Weights of a small mixture-of-experts language model, trained from scratch on English Wikipedia.
Size: 9 layers, 60.5M parameters.
Experts: 80 experts in each of 8 layers, 160 SiLU neurons an expert, 3 picks a token, a softmax router.
Training: 552M tokens, 8420 steps.
Below are experts of layer 3 (counted from 0) of a mixture-of-experts language model. Rows are named router (the router's row for the expert), up (a neuron's input weights, with its number), down (a neuron's output weights, with its number) and show model dimensions 128-255. Each number is 128 + 32 x the weight over its row's rms, rounded and kept within 0 to 255. Numbers have three digits each.
Before each expert's rows: a language model's description of what the expert responds to. This comes from a sample of Wikipedia text that the model never trained on.

# expert 60
What it handles: Modals, negations and infinitive to after a subject pronoun in narrative clauses, such as can't, will not, would, must, to be.
router:109091132112134130122169163109116078138105162107120118130154120100154151120152115116135168192117152149168132125130149086090106134183104156179156128160161159086126107125103117116092160105145179153076123084107060113112148149147114168094136131162102143077129148088088065108177106113135098128107142173174169121162129170163098135039097177084144131116122118133087121140148135094147134125131
up3:095114113124121124050109085126102135135092125059157155144124153137109095120139124122181102158136132148147142120141130085092097134173115140120135165150164101158124113131133169121135182134103173152105108143095097139121132151123162038111146152154135152095197163052167145144154111129197132129097149117058100079079108148167102135106114074155088133098122092129077132179169178093193112130108
down3:169143126113143227132119111071134108133058192137149114119132136171135130116139111141076143119138169118123044171191115108138127152057164131175131203131065175134105020076168115143111160131092174134130121144129152121070070167146149194145113114179116113131149117154090124080131105108122163157129171127145101154154205091127132115147165141092161104184143131127154158109103145146112124059184
up4:090111127113128053120140096146139165079141126179153205165059090148121128145101137114145129161131138167100218092152156146134073117077120126111148119156051145113110131150134050123161133087127120085173119092124112183146126143129060029083139110133103097132104119153131069151131136142116115116167095154132120117175132104114191130144173034137080121137116086174115124152142164068144157185153
down4:206142095120096175090144070173145128107092152086148124094103152099158122103115178148101135146147140085156141154163142171107121115110144102155162136140128205113137075070116146168118131134095171165139169136110174173121095230122114198139101132244152071095157061168136122073218117092151108105085142088190134155202104101157166096145100160074129189153106082136162091127134104141106109123164
up5:132140121125126105084113155171147144134183117143191164091116123123117125134156125118127083142030093133092139096093133128112162131166099099083132116137121102150136141173180110099141171136117104098147109124153095045095113123122083076117103177117090107207177094122209099118168153123188109151177128107109080125078112136137162122111140109086187120151163178136116126101178121106135139127124
down5:147131111113079106142126163180177085148129089134117117112124216088115093140098161104131107169066202146081140121128059135081083143155069166087099089159127135176126118112124160162096158129116088103139163116131109110052162109127138119092106146132146101103208098057137152139089087103118124172151189101114118139111054169145110124075180112138154085103132201116138179131139142157162124146111
up6:159146120166163118203067124118129144144176091158126083090151137103103101164108134148098165092093134193156079123135108147124163099046095123104153098145115079191126124190134107140119115175187157154111142062166193117125142115047164123141183085133082138131157131144140116130129165140123197166115109078185140146046125145108116117143072160122137084120134093084118106134154086194074144127124
down6:194091067115123124146130115126152107154137169101172150098121149082172098153087090092140118146114149170143130132188096126101119096152113169088157075158157105202097083147118118118106138151121160164050184101143158138121154095123138074075146156147119109137111177079128194147181167112147173182135169123078145136070110102141107104104091108117131084097140154134065166116116116136154120119100
up7:113104155124083115138121151136173135157131159089111093082088097174107159184142105117119150121156135155185142145096173190112081157207150151081144139134104121091135148197161152144107096166136148183150096119155108118150097099109081170091172139097148139186179116099100149147191103163121160044159138166131084120074121098121130136104171131146155160123151146208110182191121082136134112132174
down7:154121103118095081171095132137147153121129117108104097154136088089110098112139092164147070132119092100120148116138151142111129126114163128117151142156181092167045131093107152141119145075132182139128107108167052074125176125169131123133155157113106111102122079108126120097084114120123166107122164175184086151161148109116132153118116217122115106131122149065173148151110135150104111176185
up8:126137156143136097153070129094163169151135168074119070087139131123131111113156122075145097081151165101117131146104121076156106130167136141083107116158146174128160098132158186175131120076144109126133173126144102142159098168054188110134117100161119109102171084034103097127130105136109190130128151136170123078141099080150093101112152123151073115170108189074138165159160092149114194134144
down8:152106107098121146086075050087118097112166125106077150165092125056111116101093181176087122201129108145138066109156059126133109152153076149207143125132138099079067071072151124156131086190087186155100113148116151123106147136153155144115038134138074190127146179159132098051160179085122167147181145146123077147167114126114100167085080170097144205170161113151153133161104147097157123079205
up9:148185115131109081132135110114113139081204070123120166137088151147138110122144107133129123155096114160085087131201109111103134146034107147128152072154071107159143119127109076124142106107096138075135085119107080103152118107111128139159137133119056138144141075158133132115130171095148121092146097125129231178090122137142153115158148113175111156074140098084129130223076156175106158095115
down9:098115133112094087148080099130147141088110111180124155094136141142115196171136115156154179116089094129083108108077105131157131093130116112139116123152145135108064207144112107151135142166160105127110145150162167128132113142097138080090115119127109091107135118141164159105102152100118106111144122136145178103084099035116091142160101172189145147051171105102063130124099115144122141161148
up10:019074133153094130146138133089130124188090096157188095103070126123139116202126129141133112083088070110098158117113121192107087181100127128110126142176131110094129114167107110152069137117055125143150080097132162159124095148129055158150125137080133125108090116189106095104156088127163098093160060052130092107115131141165094102147082134117163127087120194138132124093166118112137156125137
down10:140134087135157067144146181111178184097148119139153124120131124143109091163142120137064158085105159102073181136150138070104163173114170135135122087148194161104117172141141061153147146090152182145124128152119043113200151095138145151128132123112116112115208118144120076150052082149110111154130120188076148118093087165113144084137158138165130107050170141108169105121125154129077175135078

# expert 53
What it handles: Subject pronouns and relative words in biographies, often at sentence start or after a comma, such as He, she, which, who.
router:131073116087121105139109102135175089105097120113095197191048112135124161088179127179131179153119150139120153114103079063148115137150131143140074123212129107127056082125114142165107076139191135103109081132100180133086152152131124174096141090133107167106119110142093141109163107109084129135158121154132159126153135095099156126103146091110213130105139112086146128108149083126089119112150
up5:115120119127077108122078089139124166111153075040102129145137167116174173103150147141120192085160146178143117144104116108118098113112127115141164175089132090133140150153099176138139163162180141133197143098108089109133086087071110121087141181189220169099161120151113142171103125127128138156081124079125056120126144099102134103145111186133090099116118130156138064162166143181137083130165
down5:121155117077085147110170157105160078159087164142180085083067160133175125131111127191050095143140122125116119111152135110140148178155169129191107104142161135072102163149087152086122062186124116095079146108070104137108154099163176129112114100191139157099083133141125121078141099120107160127151163143123105140150134155119148075140130122053138121082099124091136135058089140110129157114115
up6:077151132077177169195101102082098104144151137103086097106134123142132135134146100135096133152131139157137148108113073181100127178115117120130143114115130135156191167126171105103137157124177205179193125180112126145123105136125135114111205084120137146131135123111142151138107129148117169129053119139149172123077056106100142115092086110130107156026140112120068100149109161140045124141158
down6:124112154129126189090141128095133135131092108166149125159182158144245086091152088128139111140131139162107128091141130132093082129145157131191088090095121141077099089173111130137147146077121153102077132167127153116083151107161168124115106145094119168134109115117122138146150184139121127157140143172188109149111104119185132147132128190112066117098137149090105167152126111156182136105119
up7:110085128146149129149069104121110142143109172074162160140098158135137158216154131195161168096159153128153102109113128132131178174153116106084127144079047071108139109077117145141083128135142081155181143140160154110111125180107140181024119056090132186095094110108116086114115157102134099128112077107116145164126135112108086140128084091109143121111147144103168118144155130107117112118189
down7:109113152090109125113166130108154131067043164084152085105101190110161159099143113081133116153128137150111155139140108122174120192106171070139155052176164147151121098194113121162142121096117167141093091187122103161124147119115095083133135158193089139123126103099116118141168093143150172191104182107172164109099136177072123125108134187141080147038070109159089070139191149110103151127125
up8:111106068110135163231083100135085120140121109110104101142148143116153181099105100104182094122087113148086147146180129107123187084119092170138178129097174128093156132161122100085138145145112158140152116146123140200119151106122151097125132076154170048088140129091111117169104135091127174155099165124157155098143168100087119079143138163122149130076104101128065094114176094127122178166090
down8:124102131114099096051125125107127119122123127123152119083067128103145079157134119174113108125108121103148102102154090155125147148187159122168139143092143140078074137101182105137134089143133138158107177147084135186064141103116162177096120124058128141104113081112156167106126141109134173126169135151153108100114123119205157150087103179118102099090132146071087120180153096140133101096121
up9:154125071124065123110129093124139145193183102089210167106187129132131177112102125118155117128110124141061036097124109097146157122145116128134073163093110149136107162143106092112109166074112133122125097147184118081154123146049199120144152118116111160111140154072189094161084124101185065100131132132122193151081118127109141147131166126058157102087108142124108114146156119115140088146075
down9:130112159157136126117111067124089144176111124127130135161086153193092145143112123125170176173155187112106204095123120070066142148172120095115130086151162142126098121161096106186147124099189067119111141128120065102135123211131110119108142123121200146125129084141100162113087147135145159153101166122209146142101091187057113090121156097140073132053128126109176160159148121130086153172109
up10:157162081110100140183118079149129127161200137159137122153151075112122115104112163101149075154172089130163123109124168159124127105114130054166098115128082138143128167189109140070166182098100136161165158131083144115094116127115198074192150152210115100133179184088162122191079125126144106115131153126134154109142142150099132154138147088123080150072121070151163133092150067151082136106134
down10:137136189222101129111078062085149110170180077111140155182130092080135133165134131150140195171162135029147136167093131092089150140120178163114155056097160157113162200141108133110134062104191135182079128102151121149079163145110093078080139120145174141081130151100075073107118191065142164133127160150163131159136149145067129151123133125110179168109103151105130115117165106101151123155151
up11:138113123093148129166098153141118107134127134163084157175135115113085143085139156162133113094126140167111167123139070143159129058113109133095134122117118107153116141172068114124125132117068192138176059108101088074113128175140133129139153130036101179187095189093105151128124145070113131108116143146153172163099123141105177108111175119121103147120125115159086190170150123138162191099094
down11:162099137158121164123151181123115107143100148095161157114114135052216143120113102077102137105157131123146077167136098199115092138112113132151119152164118153113158011049151104192141141146121158158169137176102151143127116157163145192142108072209099098116078134145166109097177103123079128138115093141188148113128164094114123134108087118154143118172119148139133151132144128106187115084176
up12:112073122128143091121153089107117115138079067092122118106145083181163071185128146149131159154195123086141188075116100103164168168178118189068098120079133124106103136098139138154086163131125167169145126130115110120115094076098121162134114123180109135089115139172158166069157124144169148103115071115137113088156125156136073179125151126141108098130092158133105148165131094170047135146080
down12:133157161069129173147143166151107203106110111151141106119145134099132105147163083130111126089110150165124117128148075164148070120121083087131134150137110129096154008148106087058160173123047126109100080125087160105105109109119142117133077135122137170091132140091042096131092105154131146196091102095099114204111119117115143150128159117139133126151120061123188109156100165149123158165115

# expert 33
What it handles: Opening pieces of verbs and nouns split into stem plus ending, after to, was or a subject, such as rest|rain, cast, clos|ing, propos|als.
router:112130101128128105146145133128099161141152122159133129077122099121122134176087115093116103144158099150140114144099190100145091110132088183090091118130115146168133126150135080102150172082144141148122131072119065069119185159109106087101151144129159130114125136142106173052152127126136133116128146126193167152161091085129147114100164156026131122098087171132137121053179127058171095140111
up2:113117162118123128123124081119134108078162137149161123084093138141216081162216136139108159174196121108113116174178126175114115139102097100157137078139149140102167114082160141130119125132133124159122199095137131099155157191145075126077131067155128105141136157158106160109106101141125148144070125133127164181117106135080093072186094118125089142167154159121130100165134100178097173183126
down2:081141158123142110124134123117185137089090063111108161092097099127132081133121078096070126095156139135122146110099071135166104073131184155103182079136079116127124090139107135102125120131151052132135123062088134080110161145114134123127174089158183089130103095098075078121111151149132119131083155146128152118142061103120125146091126156164113156072149136111162132114153155171118202214132
up3:160120155129090145197173104112111140141120174139067120180109140117076195156171070174096106165171151146122143142122150138179148139175149114183140114189146134071133123133093144145139152098090216154123158178130126093135111115104154135148084085167144117138160173153166122142069089016117140143165107072097132134158160123147143144132131111079123138100195144118123183131120148156126182156137
down3:109136145089114122132135097124173184165140147145152067179125114079081166118132107123093081148163092120089112182123140097117105088145135158138177109134095103167116104120149083098150133135122130183156146152166166111112154084137170161107133077154139146080139182146165098148112145112136091183112148101067142111216094160069192121113117112158148119145164129141167113107072150119111094181057
up4:092153107145091176069106087094122117152085144140161106116148081117144158143148114141140120080071098112110139087156112125116157137138150155106164134129073126081154175155089128065107132108156161134125134112164115104158161136080149149143145108120041188128131146161150143144134130151166095118101125147145182159124069106125136185121139120111056121129141182104194067080130072148128116197100
down4:107147137122092112131182124054112125109140104112172150104067102123164142123100149176131117126100161113143131101109120070146112173095126139111114119115129138094176100130097099082121136094119083133073124135111113134094197133105103148074136178141079099134083096148181144102124104114116141139076186179136201141150158100185070138098062118137135091152109070121152132091099068126078149175102
up5:118079110144172107128163068126104109103157075134134135069181142165204140134168190099106150155149113130185103116078086150107119094122128114059137128171107137055160131101139185127070140135137156141120151093139123107101153150153136179147081150190098129115113176143107177126122166164135128178114132087124101175121112138124067134173107094113138134116114102066125083111081110112121173156152
down5:137160138102122106132131096092124069112188127097190117133119184156103075112169140104131139129140168146134131166188108102104100141143157131143111102079119172141064117151126148080140111075158129157107141100102103132140171128111193152153096191147099126175175169133147143186122140183137164157068139072174105141148093151091170086110051145167106133128121139143152105174065128124121167185108
up6:087121153164143119125171129158130089161123100091106112130122103130111135176200097109151134173148142180132116148103165136104121203109077129180125158090134151103106116114106087163133113134170062144106138162120147076126134107170109177136128127169076171095115056138134176110105154115129101113185093127139122144127168163132139116157110092112074125146130112131121104101116200085045146095129
down6:131111160171170062119188086151130095094159105147105101147103143112166141167140104157156121123182107160189146103104152108166182099160141114120142089064115140139046140159111114075160168136128106192147160150113072093110127192172145069100152151084125185074121093177185157092123129119136196082131131144170126134152087104115112135130123115129074093147149123124104138115132094088083107147094
up7:081079128144095149152153159094195163100156092149128066093161145122174151073143056165186137170104123184114194159129076169133122174180131137069158134171156103104132118155162126117089132112103111152137140151083101112102137157163089162148122136102115142116127105119100056151061094065104149143168121065107154083136103123159119114130061065096170083111142129097156088122108152188134162137089
down7:123143137149129124134129155161178145110139084128096147121151067050151141153125158206098124102152112149138111151125143126124160128170133159095149139140122150146148152101136163143173147111103208138172091148114125135138118117180093150184139083118114133055090156083114073162078135071108173097100133111112098167179116161088172155111119088127115122032155180139140153234131114119117169145147
up8:109193093111131134180168137129062171102133141125114078160097108161105140136126126164184166171111121151111089147084127150114136114133171121123177138146124109073211095147114138115114142192158140118208054163128136142121151169116101148159157174173128152130089122090114073124140164109130114134130109135105150166077133120157117127126124134100134110091105131152147162155097167118164131126146
down8:159166070131130089147141068100128203119175123126116167171029143077138181125146164077093111089128105129132093179155164083104126096040165137101145117132161120128113117138120185135121167164110092104097113170134119129073180110161167159175141100153115139131136077139170145076062122178092140059099078108126148204198108136079117170137168172105123107079099139116154136109099141104143178051113
up9:124147152101154201099113128165093146129166150155080160096164170136107111149131161109165155133104156186113107137200144121143142150144132108085099144165124095165084064088126149140110084115157106144104211118061158083129130188135125117189151125198079113111202152160127189157151138138112132149106196141112155112102109124090070091148137100147105155141194131131124089165127122170143121124143
down9:110171151085108120099102120155091085133158122119126073075134142127086232123058093146095091161134143118097069147139146122089044100140148074119148130178077173134106161096134156117077108113104077127116119106069167094119033114156171105084082081150147128125138083159079115154094164123136200134088135064098124122143103163143080110178157123130094171102122158127117181119112058103142137122096